config = dict(
    num_hidden_layers=9,
    hidden_size=256,
    n_experts=64,
    experts_per_token=4,
    d_expert=192,
    d_shared_expert=0,
    hidden_act='elu',
    moe_layers=[1, 2, 3, 4, 5, 6, 7, 8],
    router_score='sigmoid',
    normalize_top_k=True,
    routed_scale=2.5,
    balance_loss=0.000227,
    balance_bias=True,
    init_std_router=0.00683,
    lr_router=0.00188,
    vocab_size=32000,
    norm='rmsnorm',
    norm_eps=1e-07,
    tie_word_embeddings=True,
    optimizer='soap_variant',
    learning_rate=0.0147,
    beta1=0.95,
    beta2=0.95,
    batch_tokens=[65536, 131072, 196608],
    max_seq_len=768,
    train_tokens=549700000,
    max_steps=4571,
    dataset='wikipedia_en',
)
Below are experts of layer 4 (counted from 0) of a mixture-of-experts language model. Rows are named router (the router's row for the expert), down (a neuron's output weights, with its number) and show model dimensions 0-255. Each number is 500 + 40 x the weight over its row's rms, rounded and kept within 0 to 999. Numbers have three digits each.
After each expert's rows: a language model's description of what the expert responds to. This comes from a sample of Wikipedia text that the model never trained on.

# expert 43
router:482471563437520571438550519485512450478555473439462501522515505525475472478511499400507427457459481583569578591551488494504529594519504468480478454519472478477515479506469531418468491490424498448502472470524438493517527484501482523485478564551546527511532491433473474430530499547521593581539470522506494524569508549429503486472458552472525479515429470498503453514465435544519424539512490477552452559592521535519495445474519496572485534500511521488543544496468539520510560425456502548631508463524495502519589468513497512520554521589556487507466509490555366563494493568450459487494474502479440441578563479527468502518503422496484553481515524522498467485485469520503467492527474464514505488528461569493527481566501540551484480514515547490498511512510508494465478512503540
down0:485523450555470535587473495524432489463496554454514540528526473590549491494522593535470457517580543514560464545520467439576519491432451510475522511511541479543518431492462519587499473512476512598491492532533537478489426494521494490500504563542487504498475491470451454560438521548489550545498463474432613510472458512474492479474453488479422449456533560523493474468489479527501585510524541553522524578515436462517572438501529478503439480485513421501495503522510544479505487492500450506485542562514493577514563511476433507524581609457565487522518503527501511461498479499469462477500468525514518560506455455543484387395476510512510479540487526447534531543459468471538474468484480424496464500488525449519468591519504467539545468438431494559486481486458469546492512508451500
down1:447405474519472530498593521524509537518441525469454515540502530480503423504485489504458560531500532478507520567479489518497484511535444490502477485538530478508504470604496556533530451542553487562490466503536438565482443576548476480483448472477596469401533479433465441521522478506530472471528524539580563452546513511436459524494487466477514474465553542529522492521485494581503476478504474544557492510514472554529463509507581488503416484537474468501522534479445523545539542523503479466446478471497511570457457487494474507470487451492528428393542572525494487443531451483488560558506442536490493586554521506501481426528419476520527515443543502499475524499486542540495429517492473507560435403417574577493501531493544523560528542465554569537489488518517477523454457503426510
down2:478491459597504489487471505511528522543460503569508476434483506481459517522433475448476566456487563466433409477515496458480436462502418515433502527523608533514491514521531479448454472531469483517500532541491442485503449481429445470530502483514528463445512519438483487527498462504436523454458520499498536449458524479510470516439535495509379463492426531512551529551444579542482527566507471566548565431427461527462440494566534451487457550525478462463482483489544439508574486491532564455480506546510483522512495512483442529484504481564529530493465465599480462472442494548542531556484544536449499456506535461529526506424485468543537509523481478441500523442538584517488492473487530532475536465519420463483416549539529564542513501481435554522476491536508507471455438560556485
Number words, digits and quantifiers before counted nouns, e.g. two, thirteen colonies, several seasons, about 50 artists, many.

# expert 51
router:489516602507524474511507480504548482459536491545440519533485545504497570473454455487545465502454496481588441515508523527558499493471464465466495472531425414427525600499527524451459482386442496494563428462426495490492521451527531496519520456542518533553537473566524475473546538563446545498558502513510443509475511534461571488442549453565487548494450540499552462544529485497464425599453473558452541528483491463559456484566515513514484538515463577441523500517448488510568492491472568554500565480456522468484498465461497551499526454499565545469534522467533479473581494518470563563524535513545460481479457546561501504532522537489455584487496473493494494462406454500471459489502505485543560525523498480581515453516456514532546467500552455499542486507551417498527508566500509
down0:490557551542514463557517528514423474448542496441504575470508451496490494548456444422569545455526520530473435487489459452477484506533435507427505481548519461466453514513549514446521524425521542541503495485520478473496552494569486507450550433510520427476498499547521469523519541446501517505486517504480625557581465534490453505558528506526606461496518418500487492499529527495438516516495546463494520472501518512533482483498555482544464585464473543449584475480444493556552481512572451504507469512454461505542498487446501506462516466489492494482480534443536521524506407554476550519431503474521508584470470480467480553536426451469483443478447464386460509425476459486452439532556475515519573503567456442502431461485539494529531501518519457475408522489465440510539480478542516
down1:474433476487504519425523459494491536484518501554545541534482510500417450560476515478513574534497475549476542511528502513468474541547420512570539479597531499497462466448486423499460552530543521525476425504570409479486477502516469521526441548444533477427497484453533528495443510439480563528510512454547503481493440459535497523527527543500502494511517505477496520489450498485552498446486506452465485480500523640508540590507517438537444489494468460576447473458472496554480481525487475483543477396500521565567549549536566475479527503480402555518480444480469551538485519521580511437524522510495523517534540451385439483497458483500527504551523519431465488547502537516523477569502522533468533524533441496463456545509509481511522493553476578544505572527519513445501394535531502
down2:507474523510468501542442490535473512551481586583546493505515463535490534420443508531565502467520500502511428416466543514550488382510526493563543496509446513481504462471516495516506501553566529484538492452438527477606470568542568522516527469502500414527488487531451496465431551533494462485632504477517583456422539471538567553562489471524507556520514530419548554487533541457423462519514465461458530523526495469479465488505510473526548493490525444521445480548497452527523526498479480516478564499444495474536518520447441448470521479534464445569524501539489456492503445560555433485556509533499525423455485494562441489512523517480529517573442557493531557503524526552517547510523497491472500490472428488551557477493467613462532490501513488518453451520513453566509500500491448
Armed-forces words in military history text, such as Army, Navy, Air Force, Marine Corps, troops, aircraft, Division.

# expert 57
router:560446470490546520489469578492483450472558497427527538540554483565481456487466472463503524525403547469479488478474430520570476581439455510458493457485472495504509514428495449468490449445425470503522477547540383435477550524490428491567511510486553509520454512501467500466545503568456495523498558459450494491459487514448603473512507467520458525546421473508563435439508460473507530522485613518600446524554512481528453501471540472503503488465446453476481538468452485526492565413459521492486531532473480519455487462496464503503585455544487545464475510471502480422479444503485472521518554514525563464481510444506513519468508480486431475583511549577517533531516494438587521506510435495568494503465525489534501501460541526564534462527493500550437519503560522446493481555520506
down0:514474441485499508505496528544487515480511511551434508590493566536495523478532481543514534514485508524516445494471513496490472507523545450509538520556486563535439453460499511491463544462484508419514474481552519523563539500517390456563496503490457514528496525511456471449516412498459461513453510554502504430571522506424529436473496475447474499497501493500449475476515524483441567499413504539458516500480513515532421486513452611475538425474534521463543482504527552515446508569486395447487538535473470516477508478495521564493602528474522477461568523453495504476547578507537556475521535493596533415489503487499471524546490542461436490396456418479511525510487408456459539506526545470501488526556479494565524517384476436459542456455504516468537519470475477566449487548545501
down1:436511483442492479538514507415439505504443475422516497527514501529519540501478504534568520521505479497430402537518556575439506485551539447467419520501505533535532414447465498509488540479428469578469485554611485480511516539506471571474496530471457454530508511493468518510463526536497454478541551436469513523525496496588589526511546598483486497456517523496466492551472468478465553475514576519485453532488506417498555505495460481512551518469574527513472508450491582511506491483573576500583502492488518517437568491493475463482447507523419491481461483511519573523541470518474476545492523505514565499587512508528511424443496559508552467500538576463546565531519562562483494474531458511506538561491474487454521448452517528497603572445449481452481471533469505494511484495525552
down2:425526495516447530459533553541564458449501540482561465499508486503514510460572524599524460488519525552558465491471556541493451482546442539496501486484544455496514433572470500449479487456444510524508543477530584510477469544433558515454535489503520485482536534473513524591528449504504511429493485525541462474483521562579453484510543514463477502517538562504573535525474515544491543455492522623510522430556489474485499495535476481507447531498475500472469463464434552544554506474600556516480500506526512504457531521609534416473459492430490556517611450484510488454513453476531449437494459544553568478483434541474458477476532507523520531478419490502502524523570477464567502497487446470537473525582502509511535449517542508416475541564480444534484517509490482543464479559443469
Colons after infobox field labels, the S in U.S., and byte pieces of non-Latin scripts such as Burmese or Chinese characters.

# expert 50
router:468493444507495546530486457494459483444542470504469477537441529516501444446504506426475447519483476490506484467515520479437513470454468463385484480529537505513540610481460527479500496490503487486483534493530414436457541537467518503554489491525484463475502449466502502486489523444491525585432464497438426495522476519439494412505469461494504483488511496508534469520543514524559453526470525423467468452472577539570404500533518508528519545556510468451571578440469528487543460492523534605525493548511453503419554444518472505510584520511557511564538473490526549407491499486495406506455516494464419538493457480528538495431509458496475507513524578578529422464538496507518439409493412485512507532445506497530517445580449515540495503554514495494555514436548485480509461508524463
down13:453518493512504514466466450518427538452538512558425497467442542524474501489493491473442541543502572409506523527497502502490520481570466513538470465439541504476525459579466473546553538522544517456485496430514470491500512496501507460487449499597400461496542482569517496494443619536504504513476530487481521469472508515553468492456553478476482545494497542503528531470517482480398404508446472543501458497475507535509565493490564438506507474550538434536471514523500482456587456516556485580431507510494566453483491519518540532497495414505538425496467524512485496472474590474490500490518534555474496454515555535517463457600605500518505380556473471472567467481499610521546579533560530528508499478476486516540459518548525510554482507505472458524434474571500502480504500511459499
down14:496503456471427507540526486455547573523488545465480504425509539479483429460470524534529488520464447517507551514501536573441473520473502562490455508511500445566538513494498484492469508516590443517567460459489532517478533527498468478500451519484454470570478496510530543481491524505508536549433585442464485456428533524483479462437538455470512578460537562407497449542477472487430479460498512481527532497476608516500503429510525542419611456441522539471551434419540514545454535546532487521443523476499527535441497458564535434561501496455450542498492487490513524523502505479481542465492464415513547456467517521463556427516478536603495485518495442552513382576413492529463496464493515474552525533528475490470429475491557452502532490541481501544490517557495469480466473506492486
down15:524475491561502400518481523534495539483410473529509485519571616509471505496506475469506591490506509528493508426412522457503478546535525564495484562565506502542507534471559464500523435510540495513495428542533457476556484463518524460470522531538397521492453488473537480501560485474468528477458473546545578517428496511566518498551544536499348491410454536491490525502536471492519469499520501488537540496491475502457520581482465488462486495515449548570531438464521534434485506507566441481496508506471487469500465425405558512505548418465471505497509520526485508517512468563518456500523565510514456458459454500441438442543567480549482473497505456534500505492475528472434472473443441495514488500564507507470522531444508540498555529503417486576436471547518489499450580536511550
Commas, colons, semicolons and dashes separating list items, places and names, e.g. Honolulu, Hawaii; Lewis Theobald, 1715; including.

# expert 40
router:479443544459523489471546486534430456445560463467524501530507533515486543461506558420481433506470567500536517587544483529449479542497466420502493544499544463501446555505560370479489513502489444485435488498519431504475484489553436526534435537522573510469505470514544470492572566466532494483514510496510526512504469566492455552519458524467468552567470514485554518486506508484516525508501458584509542515519586531402505520512526498626468512548480455475499507511504526524511462529607472511490530538480484464455489535549474471479420532522481535472472457478557462430536498616484401464528450568482478452538475488510543467488524482470493512515569561488459413512465497503516522488482532525483536428475490566542521490538425505519533507555525469438465515511459466513513437516570478
down0:437496487510493489559544486525495601506557441452429516489490489497464465505508492513480474457437457483506516520514512565488473457483453521537490536543531504501472513516487546505487535560495478456474486533536457520531577471473543468568539467521470476502495509508512521465561412524482568547457473522539504565572517424486492553538517439475527447440403479491465518507495534465481451467430477480535483461513584498551514459521529398478543544453498445454460543384446509461547455527539433545524440408480532511583544494535414451493523471490503496513505549472454523506490477525490498496507555492444467572520486530444426472550465533453535448414484501552582588472511454511548450527499432523515435512480501494545501494481515553547524429508457569531485546463451488458566473476508491
down1:536484536500504497500474492598476478466496485554531499459570505493518537494508541450469573468522557474516421451482437497525461440532487437453515499468528471482544567560540580547540468413513482553452475546601536503470430556467445490463500495462534536506498460537504503540539469484528484512520444504546409513555499529472571447491425511543491485519586547508532545461569513500438494569523523446507493455451516529561464522487556587516504517426398488532551498562490539475501543536514443518503487544573512435470444560479461491508522501528454525505533528511457535546516542515476460435463466493473520482442452515493408441538531501479529421550535495475510552525483504456458456552486529527463525501499548520520525523446492475554482477580543523469488542488481435389521456468506492
down2:494428496562521528440443552520575494522523537530520473519529514504548547440431505516563563489476478512485514536520467472512492489503436500476481585528530504543428512471528556474511480510485498524477437433560520450522453463490485519476429458548507595477520473426472533401457541511526537482496505471494453547474509490428468504530516516527439550436508422582579504529467523500503531518460499527498496533509396512499582493587457480534555487562515540463544556538519546590520514541556466470549549462520603572499542519525509493448506481472506502462495458448537519454445428523486529535419425500544490500561548552501447512523518488468486473520529495513464535541506536542439479539477517503490510499504441470469440548509480508491480498491473526495460496542414564547526410512600491
Abstract nouns like there, treatment, case, evidence, result, plus mid-word pieces of medical and taxonomic names (lymphohistio-cy-tosis, Cole-ox-estia).

# expert 31
router:483564414471523565519477480475483533436586442440496506559544506553478498503451543454526521465533445476476492538496471455548515481489462504464536388534480509527482503445559530510430532483512529482535455462503533439433492484442503530472502470565563517477480537510463431567566527474529506470545459567469538408496508507425506467487436523569436519488519570542526459520496475467508493528524532498471427469450522588455506519443492470587516496546510489459543492440490453519415500509482481522457564481520522517375490545477382495394510503495596527507447535423513493484541536499460435517519424502578571481465495490523520506472453510449480511523541517466500469500522459519540474460514495547510498528465562499507512451440502510516537530524479465491507507455531527494512469461563456
down0:485560566570495539515471473461479558430482493634488473504493475439493545449507507474421500463513501524538544568538502515493502488572510415529507535462453407505507496556502507464485477585533546441561498532511529537519480562493471493477523547431477463494508533504563481477467471524538483473505489503478532444529559483557542503419519496521520556487528514526480468494458529473504528511526470464475477564504474505548555513484581531441547549553508452541481467484497454450506473539562492527518476472500419503582466498602593475548536496468495583487491449539484507534536502517467506529480453438560494470410481489449521480512473476468532549476472468558511495578516546457439537519465572479519479500557454482528441460544500489544604374526541428453495512508511556518510526460489500
down1:553491479490577513580536456524470597485478481524460526482489525427530539493454455501520478526445477504528525524502505407499409425481478458448505484478508532510455443535481508516478473389494517518481575517517470512514444538473495544470457504535443483577485567482584501475474485518526468553446502489465501497506479460533490542505605561518598470483468500564522486519467524539448459473429475491506461478522452462477465520502511500518480575496494481480509538493446526429475536523440406411487535459493543522461531493584486538471495516518533527508445524578423523466519524417559467565467508508502464506545511433504557478545486528462584565514461495476515536559538499538476516477529554477477455426558492524550461494527515570529489456481434493568469414474493515508450574517465458
down2:577450502524428453451485491476440451476538515508475507534445478532478489553515483458471583512516460449383507483533494469486492535438537489470439432528436527531424477504424487503583560408471545532552435499465537492507532497529559516468503547453548410583506519490535474489519435502583511461586470498440559508508465471516441443476445564544589463517522524500534451504430506524482522503559484532476490478458471501545575504473461552521495509548468517507503494485494472513549519538538476511546486499519492468508458384517449510490498498438530481435462551433482536476457538487483465548536501482485479532508529504493487447549535483526531545468591501500482442505493484541508475576393503487495593452489407518495497464482484559536475533506470529471447484523568452521484541486493476
Labels and values in infobox-style fields such as Born, Location, Family, Date, plus coordinate degrees and taxonomy entries.